Experts of a small language model.
Size: 8 layers, width 96, 9.3M parameters.
Experts: a sigmoid router, a shared expert of 64 neurons.
Below are experts of layer 3 (counted from 0) of a mixture-of-experts language model. Rows are named router (the router's row for the expert), down (a neuron's output weights, with its number) and show model dimensions 0-95. Each number is 500 + 40 x the weight over its row's rms, rounded and kept within 0 to 999. Numbers have three digits each.
After each expert's rows: "comes before" lists some tokens at least twice as common just after its tokens as in all text. This comes from a sample of Wikipedia text that the model never trained on. Tokens count by the router's weight.

# expert 254
router:577494479436480450494500454514505516488524473468498531498475529467490528492427480538529496446465421475448520457549535542566405516527487511492503519494431493466564492457529537457497465489460450462517468477480548544547451427539536508493499429528503490410499513491553602591539508451515442516
down0:557536484549509453479436477530451470537410553513511400532525475503485491485467456529549492465447537487468493472524516510455442464523516527519592449433447538522477484536528528580480471489442476439538456597493487513467454535470442499458516549461462541562477557476499551512491516545535524531
comes before: "of ", "and ", "in ", "to ", "for ", "("

# expert 80
router:517469533518515484419502467419489568510551509482531501490434503456481460566457484480543511506539520472473577518493500543513493465449466478535523537513507469550527586454532535424553509484471522517530489480540448491563366466567509555520490455513485493503533496485572539580545520509474436542
down0:474471509473534517520504487494504472461502521384493527434537532510543509484504449440526522483481507496467527524560541541507502420573506427550438472500588551486498576543550441442433551528542501513454478484497553539519475424498516468536573529500466481543460529501454485481516543453558469563
comes before: ", ", ". ", "'", "-", "\n", "ian "

# expert 146
router:534473448525491472439483462514434554541622501494560536490399540468462464515419493506490424505441460561474498556383517560507529509454441513477488526538461525508507547529514541474589428523462493524454490516482544501484488505514524534487509465530451467451474506492472497525533516480520481467
down0:481510495514452488548422488513479502485507500492453468491506553455507497463402486502514474564518556562558513436528433493472553451493485524425539496563501398449487458433504512478511451500470462448473490466539517418506529552497450510470545433474486556576533510498551549435556525534468499523
comes before: "\n", "\n\n", " ", "born ", "disambiguation", "DST"

# expert 125
router:550574477517528521489491478445517516487498511505604506480436514415506486564425541504504430524497515547516442518395476518551456491454512519503470534483518545509488483477522574559569472510577478449506498525513473449497452446529531453459422456529437527549476545499539515543482549522500463543
down0:460450554558504528490538492434549524544459477532471516494464474360525505507496546465475454604495490545503513449471457563445474487482498520530513522582488511521442465504474523480518525495490489540518512458480497390474534543491496487513541546532506512471456457553516514466445470503484516373
comes before: "the ", "a ", "was ", "his ", "also ", "as "

# expert 198
router:583464487474516519500494484530464558489544465451524503501475486458452525553438504451489492478524542526516551502468457518574518457492515506515499537472474592538485547483530452452535499517462532475513501509494546496501435434586508490436473519453471520507507515561591411587604515457522427491
down0:473475485478527474489584521561539548546451475410458511429510489455473560534446487546546520462518501510474494549468475470543484461488432541473544414441479456459483527542487490422459448491539532472527469514591513488473460483496472490513513396492512450505516507563552470511535453499567475555
comes before: ", ", ")", "\n\n", "–", "), ", ") "

# expert 114
router:504499531522552540457543464487471531561515460551501559484433537486436547576466493546508497561565487524468494487436506544491507483470493487563507538514489468506501473496493496505551489516502463453483478417541538466498474425629538476477457459473486498441485567436537520605527492450435464497
down0:526554538463521501545457488451498403569472517515505435493462472462485509515527446546501513545503508486521458480525528489493507534455528470491460509460449628529522462551525447497527421499514510465514492474493478584434561477572521463555495486436541450573441463438516581493508545499521498511
comes before: "| ", "- ", "\n", "Liberal ", "Independent ", "Labour "

# expert 36
router:528487484500533466457505560444473536507516463508501516496428540504501484518443434495516454470539476443574580488513482533488427534487461490543539504488526542417536538485468547441520418495482461499564446461503552461484402434555544517494436498478433500488433566500505449530511535464494442500
down0:544492442513468412554465492505431529521478532535472507487524493481522508444530465473525489520400483518499443504537483466490511481463480482505480427490439466588440446509441465433545472484547449457461449442553431536461418419493502513534500464481479468445550560494482521466520517483562458502
comes before: ": ", "ed ", "- ", ", ", "ing ", "ed"

# expert 253
router:521453487439465472542486475520444547528577463463581554499410518482484552515480431461490387446496463513503481534425485548549493443483578484499473516492468500515502580506480486514592473476530485495474465408480525507495472444533519505504496478563500487437534451543538508539508511467538484548
down0:544531519499488504483523497532481479420467549588540465534498522527489473463513494532459559444550491448460451549501526548552506494475498504516527474464544488587510501514467426546474431488560470502483542482539465517513548543458521447436450488569478499549449500541531530570560566427467407491
comes before: " ", "the ", "Apps ", "−", "www", "+"

# expert 120
router:561501501498570509488500491443478570444484498577528534470424547495417527488513539471577478507484506521467512530486466573556467468510527540497515516440494497473446491488458526522552486483533505421514542495527496453561486443543614524514529454509413535502464538499562441541489500527471415493
down0:452472493508539419471488469580485499444428485516537512529544467502477454420499483479518425490524524517462518513561553536507516477448485485572531476504498461512423530558499576504514508472399478473501475536474540506522430474517509482545496492529395477474443516480506461510489422507383491496
comes before: "was ", "the ", "is ", "201", "has ", "his "

# expert 245
router:553477392449510499449536477467497539521584500503560508412488557489469538574511516461496506460522449498463482484534499535544562433498503513543527527487474534484503497519541484459576533466437464432512486449485531595505485433540521558497488452457498480480509560488540519598560472483484475487
down0:523465560485509452556507517500462425496498554498440488433414547426510490500541450541435537500551528488442499539492511563442515484408521502432495466553462479551507479471458457540490548511512473604509512481522484577561488531458498497511446537501508506540547429476503461520528524421495517522
comes before: "and ", "(", "in ", "of ", "is ", "for "

# expert 237
router:546510457515495457489511404496484526517478533506563485507430461446490507561415505559429527467587496476495479448500502505585461537450471519529501469486608511437492493457462504537516514488501490465522501460499472517478471448531551498481459453465442509491565535538525573588518512428459449497
down0:508505556517513540494437549534462487424527460521554457483434517467500431475470446509471499514523502538491438501524541552503530464485500467481449510588499490538503532450460538566520462513485486498506400497526539538465569487474521577549577543593530551512489479415493503473441441533470526457
comes before: "to ", "in ", "for ", "on ", "with ", "and "

# expert 243
router:493536478476517542498530458487475499467515483490569538479474571390521485594411413564507479449473457501498534517509468528549468489447482583530460502497548551423527531551488486497539483547546536475444490452503475495536468435515506495478484479488426473513544575547562534527520526440480477491
down0:495458481484560554452564466605580446478522463496563495481551529529503493490547464542556434448485479443479522511528502454472531486517497515540425495482566510482445542554491469539466545518552416540485522474540443461538515500482493507470551550525449520517510422520442482506467439456488451554
comes before: "the ", "a ", "to ", "that ", "his ", "him "

# expert 61
router:504453501473524468501528472522529582480511486482495516462456516507467495559458504495504466481520497544500541501494470528522484476517476506472506567515536567554537499480530486434531538521459475444489569499563514442523361469569522547510481455538459456473562471516542511642553509493451426546
down1:480546546474458541483454419559466622501474464526559546488583497547589445503457463540475487439492475595468503529448559528488480550498529446477461491445480478521486485471505531494570483489485545512516476496518451521510489540495474592491498492503542521494458431471528471508417501549510521481
comes before: ", ", ". ", "-", "'", "\" ", "."

# expert 94
router:544488544486494508505497473475503564565547471506530539492503468491378519553389525500484502543502439519562578523473423572507489475473526491470513541489532496460518551451481532429513472503462531480511493461446461482540462437524534533521467466498471465462527484533549501556627551500494472527
down0:497525537499457531559482419466607435511596492496541456543515509514506435486534545518469491552506453517497485499471505551504549571533528482446546561551462497478474513526538563498479424475461508537522510455459403495486535539462546465482453446475514512530505495551501435524561471536464481433
comes before: ".", "–", ",", "; ", ". ", ":"

# expert 226
router:513496457437577496455564463528481611487525480471481506463442527474459507485440491497568473479531483506526515500436459563556469530506480524523466530504504571562568503467487489452559540507435460455538523490523521492494415478572485491547477429499524468448472546511567496564566442505478514540
down0:437505517533554535485579480481551531544561523445554514433535498437523485540516529476553473496442538483459504460526519509450506455558454401567522497497462477516478512509502533478520548451540588529533436505468506548516466388543451464490553508455504494525428465554485483530468540473485465493
comes before: ", ", ". ", "ation ", "'", "o ", "e "

# expert 168
router:520476530520523466453524482501517642547565421468540513421450502506486544518507449488519494473519536529527518559485471517525460493496520519483457526493547502525539532533577477439546544486471511481505550488489507464554439468570529544527499417488470453522506490492525528589508456522455387535
down0:411553526493496550471471524488512490466499513452391526486518521491496518520439507421543439533523558413503477542515543576516524596542481468499516516576463487541518530447544510494531515453503504469462459489503502488518535559460489386458565538456474453506466458544546534453493506513487527530
comes before: ", ", ". ", "us ", "'", "es ", "ist"

# expert 255
router:555453537481509514508471493448489650553509439502523496489510485502431472549446507527511449487517484477567579492484425492498466512494527484555547531466494533440525495522432526471467471521477546459534488517467489476541413457520553481505444458570425519491519498533532461496596548459476500486
down0:449486542487499549488501506533556496541512423483566523491556502565452465544484548513486509492523474469494536479388430526436482542504529479472437466431458542529473467454485549517538494519471404517482507448516386470520547493543498565479541444398507519516477515500456517459470504506516477467
comes before: ", ", ".", "–", "-", "th ", "', "

# expert 246
router:504527493479484504424518435457475467545588430533550564516434509445458541531409454519544459469512483547531541539444495517500462506451520549467485548415508506507522523561521499504539486500479475500551430492486542548484489491562530472526453435503483455492518556541501499523623520450524484521
down0:543529486513478498504522462582512374482507487508511467564446519509479536482485483519496451534533508462469540501496448479507456501487484596441528516478457456528514518536464539491493550509434451490488406498541472489470569539416521541513547478539550536523471558557532487432524566513554534416
comes before: " ", "0 ", "— ", "1 ", "+", "−"

# expert 21
router:484501525450484539464557497464526510527513516558504572517470530471390451553452492570540445556499457535487490559501511541492502544486468513500461532485506512492516448531514522437516524497416450462522484429454482499571473469580485470478475475495477485462478604471570532608510482463477521450
down0:542462460522499630466543491451521431553530476487476536515493525492482461477574521497489466534459433539467427549494516483488496488527510485450464571483463517548524496533456459511495435532456479544481523490544441505411496537529420529473491502554527450465505438489504500529423524482595465449
comes before: "- ", "The ", "DF ", "MF ", "FW ", "Win "

# expert 235
router:507475431479500568513499445526507515569563446563568554502498480527482476563437531535440478523520402478483544467467460572520477524522519444493553542458565502541481505571464546467506503527509502497489501466500410478471406437535573537512467452486507535529539479531522511561512481472471457492
down0:489496540518462489541530591528505481512583505469551436468416533518528495458481467431542517513468441452499465521476530573452532545481567498585452540511513472458531529548495537505544504500478484498456571503449467532444470439535483495529524439505557500594487512546468498541494582480466523553
comes before: "| ", "|", "years ", "May ", "July ", "June "

# expert 170
router:543468441478484505487477429546441530555552474529547592497458487423466527548416516509515473521498440473434529415445447567544492501508500472545561485516554505517500554496479509419530496433474522500543483479508465521463466438560518517522507495451524550556506502510508515501556498485440426450
down0:489514484566542459509547484502492445425480573499407548500513565480551504516584392525432524452481522527444530502433504477496524507542473515558518490483434503441443496521478492591527525456546446494459503572503545552538479501553500498483478426497471453479518543513477509558485496477533459485
comes before: "| ", "|", "\n", "(", "\n\n", "years "

# expert 106
router:500532490482501465450526428401465500522516452495506564507459519428429456569425522506502456502510504552502501512452514486495467552427515481513472528436505425485534501531445553485503515507433457493480468546464565490512472457599535501511503453528485494520475578530547461568536481460462459422
down0:471462556500459567500494457530519435498449576580560483467515496557465455487488454433515514492545479469489536509450531434571496493495538498505454495474504484549417386535472508520562487456420499560519494470550447494504535468487495499492501544520516561550506421549451547500516482455473515446
comes before: "- ", "\n", " ", "\"", "    ", "Best "

# expert 225
router:543478514504512556499512525441555554505559473515544553446369517509488452531434488583518502466499466528459490456471448539498527529435445519533459546483512488443441463483502487558560432522511523478469524488487465492444517486520570510504470444452464514513549493504545465580486548492445418510
down0:471471512508476474478549492532501470533532524531595479529465542456451530558441479450486531530518492533504451490531444461441465487484547489434546544534402456564500472408552476465555488508532489530459535497497522559478511519564526517518487513448617419431522495505526426525497511517519490530
comes before: "the ", "a ", "first ", "his ", "their ", "this "

# expert 117
router:577503505466502516463494463506480521549515446541533597530467444513437528547429527564481460495533469478500539414479448537519441469432506474464545530488576538490531502526471584423469538481513509493491531505474462471487406473547592558504425483493509512498518502513506557559537503481509462498
down0:510483557543555491497489503493534497465526566449391587485467519537500444498562530628483468450515498483500544511591576503467538471508528495492502454540487538500431503560523494520491547564476486490538466482549540452514535473507442487476579492504453504466495485433507470541519510507482450427
comes before: "| ", "|", ".", "–", ",", "th "

# expert 252
router:524481532422505478491464479457466603565538469510505539472472508519466484540414531527521491511489425469522562508451517516487539520514500504539513518473446555462520461480463586449464499516424484442524455459431487509456432459500514539493452471508431513466517523496556502503618578495456497530
down0:519486481583456442572424502474478598477512507470460503496509541432543503483548508480555548492455475487504497479529478515436442483526525489499593450483453515482506481552485442430503509478527504503516516568539519471418455511556485524444550425498509472495471506495488573517433574578508455511
comes before: "th ", ".", "-", "–", "°", "″"

# expert 43
router:506476584464442498527500501533544516471561450554540533474413503506471561489471498523497427473451420468500499499512443625515530535435496557545490557499592498517492480477471494491516470536484509509511476520485485484505495463541552506498472417461484500498578489548508494572569424482461444512
down0:473495539549471503471487453586478513439507521522545537561463538459519523434574498531479554469515398518472456486460428507516472462437507475462483510466531517502455542533540516476486485494528475506425527488569493539476599445589543495495513472519523559522460475511441454559464463529434459480
comes before: "the ", "a ", "his ", "first ", "its ", "their "

# expert 8
router:489455467444563489490552460501496504489546483515524499485479453465468507509434427484468498411535478464520520491496460503562511503463489501529554567466545506565518545457536495467543487516446473433533451496489605559559462480548554522510472456505442489469546514537532526606571501508495455415
down0:433454472554431477485559467542531532468518458558429463502498532536530488501486439486462632460524497491472510468509480547529482554464509512517539501520466483496481469461473523455533540532565476523526436526491439463484519576439496509462505495442546466518468393470515571421528482457505538481
comes before: ", ", "and ", ". ", ": ", "weight ", "for "

# expert 208
router:550494463483586555505516487466495559450565491476548504515468544501442497540478486507469523499481462496504558463539458561608483468456527482451498591473471520552522546493526515508522549526484469441504511507512525454524446435547534537508475458463481484510469513513568461596580555533479405479
down0:564553517504482529597407475467444486456536513453451473539513496510425464533560477527514519460474419478546525482539561542516550452486473485471561493494495524448388534542506487553516533500472517470512481524448468518479531464531445477413523547495495465540509403540482462534457502504525478486
comes before: ", ", "–", ")", ") ", "), ", ": "